Weights of a small mixture-of-experts language model, trained from scratch on English Wikipedia.
Size: width 256, 43.7M parameters.
Training: a variant of Adam for the experts, 654M tokens, 10100 steps.
Below are experts of layer 3 (counted from 0) of a mixture-of-experts language model. Rows are named router (the router's row for the expert), up (a neuron's input weights, with its number), down (a neuron's output weights, with its number) and show model dimensions 0-255. Each number is 128 + 32 x the weight over its row's rms, rounded and kept within 0 to 255. Numbers have three digits each.
After each expert's rows: "mostly gets" lists some tokens that are sent to it at least half of the time; "comes before" lists some tokens at least twice as common just after its tokens as in all text. This comes from a sample of Wikipedia text that the model never trained on. Tokens count by the router's weight.

# expert 6
router:074140182093137139116121141125129133189160099103109137087014148167091155147147114109089075188177116133127101137136111136172064108098151146169134102130166161139122102128078070122144104127056076154138135102089177163128090136120084151164139131173143145120143084123141125142105092113143153063114123168155139129158173131199158140116133143125200152112148107150139136152112133112056184101159129104106184119147097103134125093102129171145102192131191135098166141154137147174114219058138114106112121217140201117148129076102126131129148090089175139116111134122111124122116130106098126125117194103179098133078157142069142119125080127136185147133127061143137070129144116140079132116173167084141106198126137126130142153144099080113085124131174200170129180132097097145153120104164133
up1:085114079114139155162150149116158070169120146157106139126121122091121109104136198170100131125087106132148139104180096112114156145109125152134185128152141128133077067095054120129128150133107164144130121148144193135134168086073053110192182162076206187058061117102121152154099145149116148132164097126165128134107141119145136076114153191140166130194136135078118129119109127101127126077121087135110079086191089083118170169126118155131180170166168121110132108176090111131083122160158130128154176143126156091157096111143144067149106060129156150126129143123106098084125111163088107076100169113129120165095147134114165147106145140090166164139134144193125093123091134060123140151140148075062097114081114136110168120122136151094132133190172168148162117146115160169239113111183122
down1:145141159116123125047156141107132218106115125135124153096159134127075151090149090096142113153149194140166135127098125188109162142156138130135136143117101106087113128152123144102095135171095081150139141099105082086110091116144144096127101149149067118108189162131113134109092142136166104144187072064159154180137125116171127119125155114123121106097120126119140126150110106150108088080140112152142108166113171133091147119108134185142140146144139112146125079142094121099202091125106203157092076126138176091057121103148100123084165107087055135106176124072120145078120154128090115141150122190137134183134102186225085110101184118122119134144086159130211158127073103155202144158093124149163177139063144167088147109127097105120144091132189178185187087090089128179076144106129144
mostly gets: " be", " has", " had", " been", " have", " would"
comes before: "ing", "ed", " the", " a", " to", " in"

# expert 0
router:074156146139122158112089095155130111100128124117121157166108109099090182094137128145105156117186116188117099092114120069091112143132136091081164110192095088134168182154089109081098087132130105127194167119104126100149124136115083157115164117151117138097133098144122113118127143162163135102085159098148102237191136169139137213136129164178130125170089151167117160153181130135080103057135150169107145166111052140119142119142128171137150142128126109118106131147095116155122177089131137142176111216055112086100079065097127131105108100163133067143160127137095080136176128110118121125094164091177105129080143120129123141100128137129140156144068103122144051164153134081086150109084122126227055134139161102119209152094124117209127156159162133156108163102120150126137124139126120
up0:111115103177094143130125090140123110124117057127110132091139090101172123116123083108151142112096143140142148093111114160115149159173118120067147165118131152131142117119125101102093133123146203142110134127044095169128153125106108032217105116137109072219119135136164170127192160148164135089103174136152184105145121165075233112138125077137203166130114145139144128105135131089117149149112108190126115121119088120174083133139114137165100095113091135144128059073122103104120116144105167101168145126076149088152123118157069200118085121127143147137133165159132131129178119171136139138076104098126214135097120104155121197129124144157116116081091150109050153181131103108125120137177115123169083117163104103106087134084116071154098152092123165159155137112072118109105069057155142
down0:150169170126083151101149085110092129103118066120129172139133078137180147151185118156127129155074147137152120167117129159112195089126172145165172135083137130121142119112129121113140106116128097150136123126163161128135149061105099108142122131196113104125160106122110190153106105140126096118108100054151206160129190114194200151184078149093144133108146075116137120185114124091140111124142100133077140161134135105096109110136146157059125126085110135138130138063119115112153143149168122178119158133168152186153140145127113075128118103113166141118150157161082097118156155124202093111153094083115101168190170117158131202077098144161118134147049124103205133109084103163109152171134115151056084171122073182175118116113153125141168143152134149173112047121118107164078065087098182
mostly gets: " ex", " known", " same", " inter", " end", " part"
comes before: ",", "–", "ed", " of", ".", " to"

# expert 51
router:104035166135105089163165164107207134185120123120116054118140149091120102087096110148119176097095123148151160066118073112126159117065163127144194150151113166159111176112132154174099082096089156118097130111112091103144155147167114135158137087143076147163091098107123126119172075121091077105068126127175132093123115213075165108163121102159051140113090150148099085107159111125184145170134142147144110182110120173098084103142129120103146097126135109088134089103126100160112120118142102167099072122119190168176101090120134099130089110116189098112162143079116107152115058171167124130184110156129128089103097111155138169152093131189098074058055134090145144145108107080131134134102135109118110116154148115110074144155104090124138147155071143078112128132114198167097147131167135
up0:114159160094101188142113149099147124170125165114131119140094148151084142110127141157107155231122162125179166103113160065199109129096141168146132097094107138188177108191093151211109124134138084126171113149110154119129136143118089240135102148099128130125108056087144146156117135200126015132081083124135120192175144110142119112145136116152126148093077122097138104098156056143120158155164133098160161144117183141127118164100095184074133120106109138098138108140172112078109114146155096143093080162154166137115141096125139155163198130127103122122123115131103095162062110137134145104040101170123054104104105117086115105129144119158125107162104133078159125133117104164158098125156138110118173085123156119162096083146168140135060151160103172121109105132128118155172088174160164
down0:120101147127084141072097177153086134105118220085165134187129114141035118193124138120159161116197087125151163157106099135169082114143071170136114135202044118124163150096126156094096159148157132151138136105096159098094143152127170153152092149125148099137133100167162133139136176110144079114168154120113155123117121142104120104159134090166136121123126102199160194090112108112149161129098110144120157155143143185125155087145127085105103068122102094113146138070129099115117093172121137105104099117132164178090164146114173154168175092139188119196067145157089154111121198136118127176104099142086131149136078113132075140152161147152129074132094073152169155187153165139083175115138143098095120147104095132124124131086149094154179161157133129090165052196085130124159147070146163
mostly gets: ",", "\",", "),", " but", "″N", "°N"
comes before: " ", " and", " the", " but", " he", " which"

# expert 12
router:118094145112131138166122131149160131132118067158117147123213166087102137115143148114043175125142109151094152051084108110124142077110131136177192133197091168102103121148114099177127147084095161129114151083086115117142229148157104175199115139184155099165101099172151146150134074092124091120119126142174172122091126104122133158109140122092141138181134147114108143123148147108138075129109134153147111157114144121104085146069124128117136166068195176147107121131104153160093108169095098170102133127119097155145159147176152108089158149136169098178112114158113163150139113182173130096125118138116157109129135148117095153175099154100171035115043133109132168119069128139125090091140133111069093114056113099096103090168132154117124178095092070068112119137136122119119105086225093
up1:149133115044184137109111146110105125108175147087092139116103116118109091152129179105139127118078159137149169163065143067170114149182111153130103139114145123158118140109074041108090127090155125079131103108117150135126135150152122114116105159128129119144099179132149075109145148092132178120097152155133083136112109155116144116084130117152162235131088128103069097151136120127045079117142082103153091133147039147139124142131127132098186115125102105137124109137086095130114099136096144133086127080138068150176100133161116147155110113083155142109130172119149089000144148141127142119087143068096119095126077120145070135126167126120082152040167139146088090130164139034160130160159130111120101125124174170123173157109146113085184126141063146189142165129127151113093121170116097
down1:160084128089162100098174141152127095046146113089158174158112119080129132198113113109130106048085196110129154154125098089100099113076099183187153161069164110207114155096124092126222160090164117104097114144136134203093138125132100137133125171137111082127156117112174108096072153120122107189156080153095097147160112168119161125155148132137140124096136119107145120146145123109154100109134076106123123119181104118131122152117062134121130122084126088174113125129119050079162141106124111181152165103126131140123135082102112140171105149118117119106150117176204126135133124176161194137155102062138081127184152081136139128173127080079106155062120095125147151130116094120135156155166166081121114153190122137106207106133095184043118085146162131150146120128132138161175166150109147
mostly gets: ".", ".\n\n", ".\n", "),", ").", "\","
comes before: " The", "==", " He", " In", " It", "The"

# expert 25
router:138112079152118106129144140165131157127099097118079082156169125104139118129100144146126151069150101109155225082181108095097091106147161092143157131086149129173085171086086167051159113136083143190107143110126087090108035119119046172135156110127125125107106147122177153137132200093145155157073156145154136144181089169104149098115167088115115071124112143171095126121131115190119155164119134160129060174082111132100100133195129093093114070206113063101118144143082056129193125095104109138114108079085158087168090157090125126140140119094132168111128141042118118099176091063134130162140120049107130176114151117186116126142081120162118164169093120119105157107156129107128107110076155120168143146117133124088154128125148100083109118148150128117107142116080140124124146104117124
up1:129178113143164131078113148078109139165122146155089202128124110113166095121163131057157151116131098162162064166068135134123181107100149177110149162113104124113132122086126054114118045143126184097078036092146128141137135136102124112135109104080150172128108104185150069142196144101169180166157149185161192159115079141161141021133115167076131127170102183153182098152113110103136126077099178133098115180149108076140131097147185080105109112147140085173123137124135118172122107145081157126123119133129123101139140126118128114156136122087140093103138128142153168141124130143137141182147098157170109082125159066121157103160098085125143119116120123131145166163145106126155156154125129149149086112124155165114203129096064093169166164113056131123134169088190138080073124152095122
down1:143092143096097154128104165088127146145113156141090082159159161092166098152101032094150099111121066146121148148129113118109164096072167205101118155170108123086167106122138183090125066138107126060111146068106188127107142157130086165089128162170147110150066156131188131103142085144124117122156115140138165096086130109098143140187159126125183135129123154186116094124136120070120124137181157135130151173093141144131183168120161127110110178131160104111115091103138127185134122175113148115155092161138196154181231148148132218150128063121112082110122158095161117130099147097077170140164132123119194125146155089154130166151094101128098074137111133063143152128078172083124101102131145158090160158102132140139119108118137115203109157071137122161208130116123107188097145134121133
mostly gets: "201", "202", "199", "197", "198", "195"
comes before: " |", "–", ",", ";", ")\n", ")"

# expert 62
router:099096146131126125145158133109134150119129127142106107110104145126145120125114112150146063071148121189073147107170127129193110078136179110145179107094167110107131157166194142176130170123151146078088123136084136142146100104125102136133147094136142149116124128124114136109136170136141063059142115122154164139158130159094155108175169111140119116143202175104089129117173122074127155151160133128135176086096166179166138105149182128140089192048201163155113186099137116157088105151159142110100041061133167145141108083037125140168152110115151175189165194116100126114188116132127098114123099132140175143153087156117165137158130153134122135174125130137133193076134108100126138121148145093097126096175094147182173103127151108160134073107099095074168137162135121209111175165221147
up0:168106149132062184120088171115134125189137040119118100083148158072116102100172156150080111125131141180158166086106115122093151148125102173093156119118143091117129148126158179105085101134104147132042145110115121136146153135108120070167094152113166124075187142126125087126138132146119096109163089087141144152127132152062144150076124170149106149111141134060119131096118160149091138135145192129164128108103082123112107096095151144148114121164121183095135134109143121103099137186146159156142181177094167086093091094137122217138086140121161121132073173139120127137112093125148115063106128177051131152115117129075125120034128179144089086127186152126114136119151125098166139196194142136070094112134129168136130087083138097220090099090166118144133113127114137076167124139201100
down0:115163150137135178128129083126122135173161095124067096093142120089148118112142189136089143160117175094107135078134086092113151123086145137070175144084102080090090176124107176158087116115098084148095136065093083149156120151129060143115161120171100125169125084098156154139162102147144097091105088104160147211164129126124096127067090135118172150120113091102124119080102156108099123125082148160118156144137121116137133163097116093087116137157104061091111189129109112100138150078170165134143152119087220121185050076092091117144150162121123156128142120125119116134140130068191104117160146093113081102144198092104129135120173110169082072139087145121174095122149133098163117186078165137171073114147167157093193148084150156121118072135156124085050108151131145183120126090125092
mostly gets: " d", " l", " n", " un", " o", " th"
comes before: " |", " ", " |\n", "1", "0", "2"

# expert 3
router:100152058105089105163157104126120159154101113159097169128088032129064115129139124123186135077156101092136099160069161152140101115144118114150140097113150145078124129145183195140111108154112154104107110118126091133154101111072088104139157107116119114073106090087157073160106167102155144166072149142192138145159152144149143158097084116103114100194138116149140120148092158166075160108081099115123132143158113095125073100154061057119121139188117119149081127111155075123102079157077178084066110055126088051135124094096130088072168181099117116084148122122164128129177102122108119127148133136145117126161146139172177020148142149143135136115121168127136143110217125102160147161100127177152147122114156121143163115072168164165162084142075125120109122178128139131119083148105150
up2:068099129178134095136123125191093152111105152127149200134150123095156133155096093132151114115140115098154109143048096093108131143135131113160190120159168113132136084137155171191137152116087136084146144134124137172127094089141148147132144177201091155111214121094087144105093113189109088141143147145121096146099039064255097126160116141123140128132129078188125138142102133107115177140099117088131146128139132121125155085053135118143123156163122196161144158147078118099105180082175190120136171086144174136146156127186143142112109103176136129087149127106143141111121093068121140102127109141145137141141172126076098100135147155097061117141137145106145127014129150126131139201175086101118188132118177152142156148130108133127105112130111117057121116135139138077158161080107126
down2:094141157155128118168171107197186183137047153131108184112172105092154054139154144087132125102133113149127161095127110138128115087164074056173136130177137094140124106117072154116173127090101140132112125085086161090069080130168110149105111140190082183133081172154089111142150133122143165085185150160131099157177120086157183152176096135135120104148124082130145135110089129150115100138136136096110142152138169122160135129085159126140150124136110154096202119152193092107099090146122122151136147083152156114110121143103141113069114096102147202104145116137174114180131124144133173091154103158154168151146092094097186104088177144169140167165097177150147165124163103152142150176175116023107121118123164138121057100079131183074139086157173064077136106110116160134151129108147137
mostly gets: "202", "200", "201", "198", "197", "195"
comes before: "0", "6", "5", "4", "9", "2"

# expert 19
router:140119069092130112127221105093139132050128113122123149108178094075160101170090125121174135146170139091119125115127107195173108087141098159087100178122172141113120089158150133079162141103176155116125101117088135099113136108113091078106123135161128116093138137101125102118085155131170160147152139152138143118101102145119156159153135139171137136173157153081137179138124086149151195090092112106145125144131085191117136173151119116105097135108191184146112127134194147147155150143115153129183144085153126055103107144173083153094085150154100160144121109144155177130168090109126061156097126134147104185126136185097142109194120103099150062100224145143128149083158126120156114132081128144188151109216144133171239103101126104174143035148153121093128166105108127117126108132168136
up1:120110129154090137159142094116118109128143116116094116105144124051118111089104100087137174047119095088121089093167132125087176092099160076104148181088125144098088174130155135107068118162067121061114111096126103117161126106120111115103168128105098129119126121104130088086097111109094166129153149102111159131127173143130114172109100134146134078133180116122099095185168161195189134127053139128113129119129128159129110000080081135175108127127152145110068148107111083195104103087107173151146195109089167102112112124143146120127115187183151092118176189173184191151112102107066107140162135139173145188181163149133095055114113108107075097069132104102146133143128102123137153164091111150159098119136138120116132128122148096182126108099134106156142155114106144115155057148171136
down1:171134176061086145104118116087157117149170193187086117105113141149146096143115130097127171150145141057101130077098064122166129119161139166129177135127141082130120124125107134130062166056175095122115147097070099138121129138135105176165120128175162118140150128118079096145150108105101148106113161121119194157171143128145134093133132110117147101111122151033120125070117071103153165160100104116108159137090145129106112117107144140120114154101157179122081164116142120158165051075174118096129132107158193151135121114099129087121178135161107154136095161093129112142130149171144155126125062124084153154130090170050143129124178154194122072110132129067125139147055081160147165127145143113184120171131173104188188158097104181143140129175152111084149111202064074177121160094098145
mostly gets: " ", " qu", " Ret", " tick", " Pl", " Vol"
comes before: "201", "200", "202", "1", "199", "2"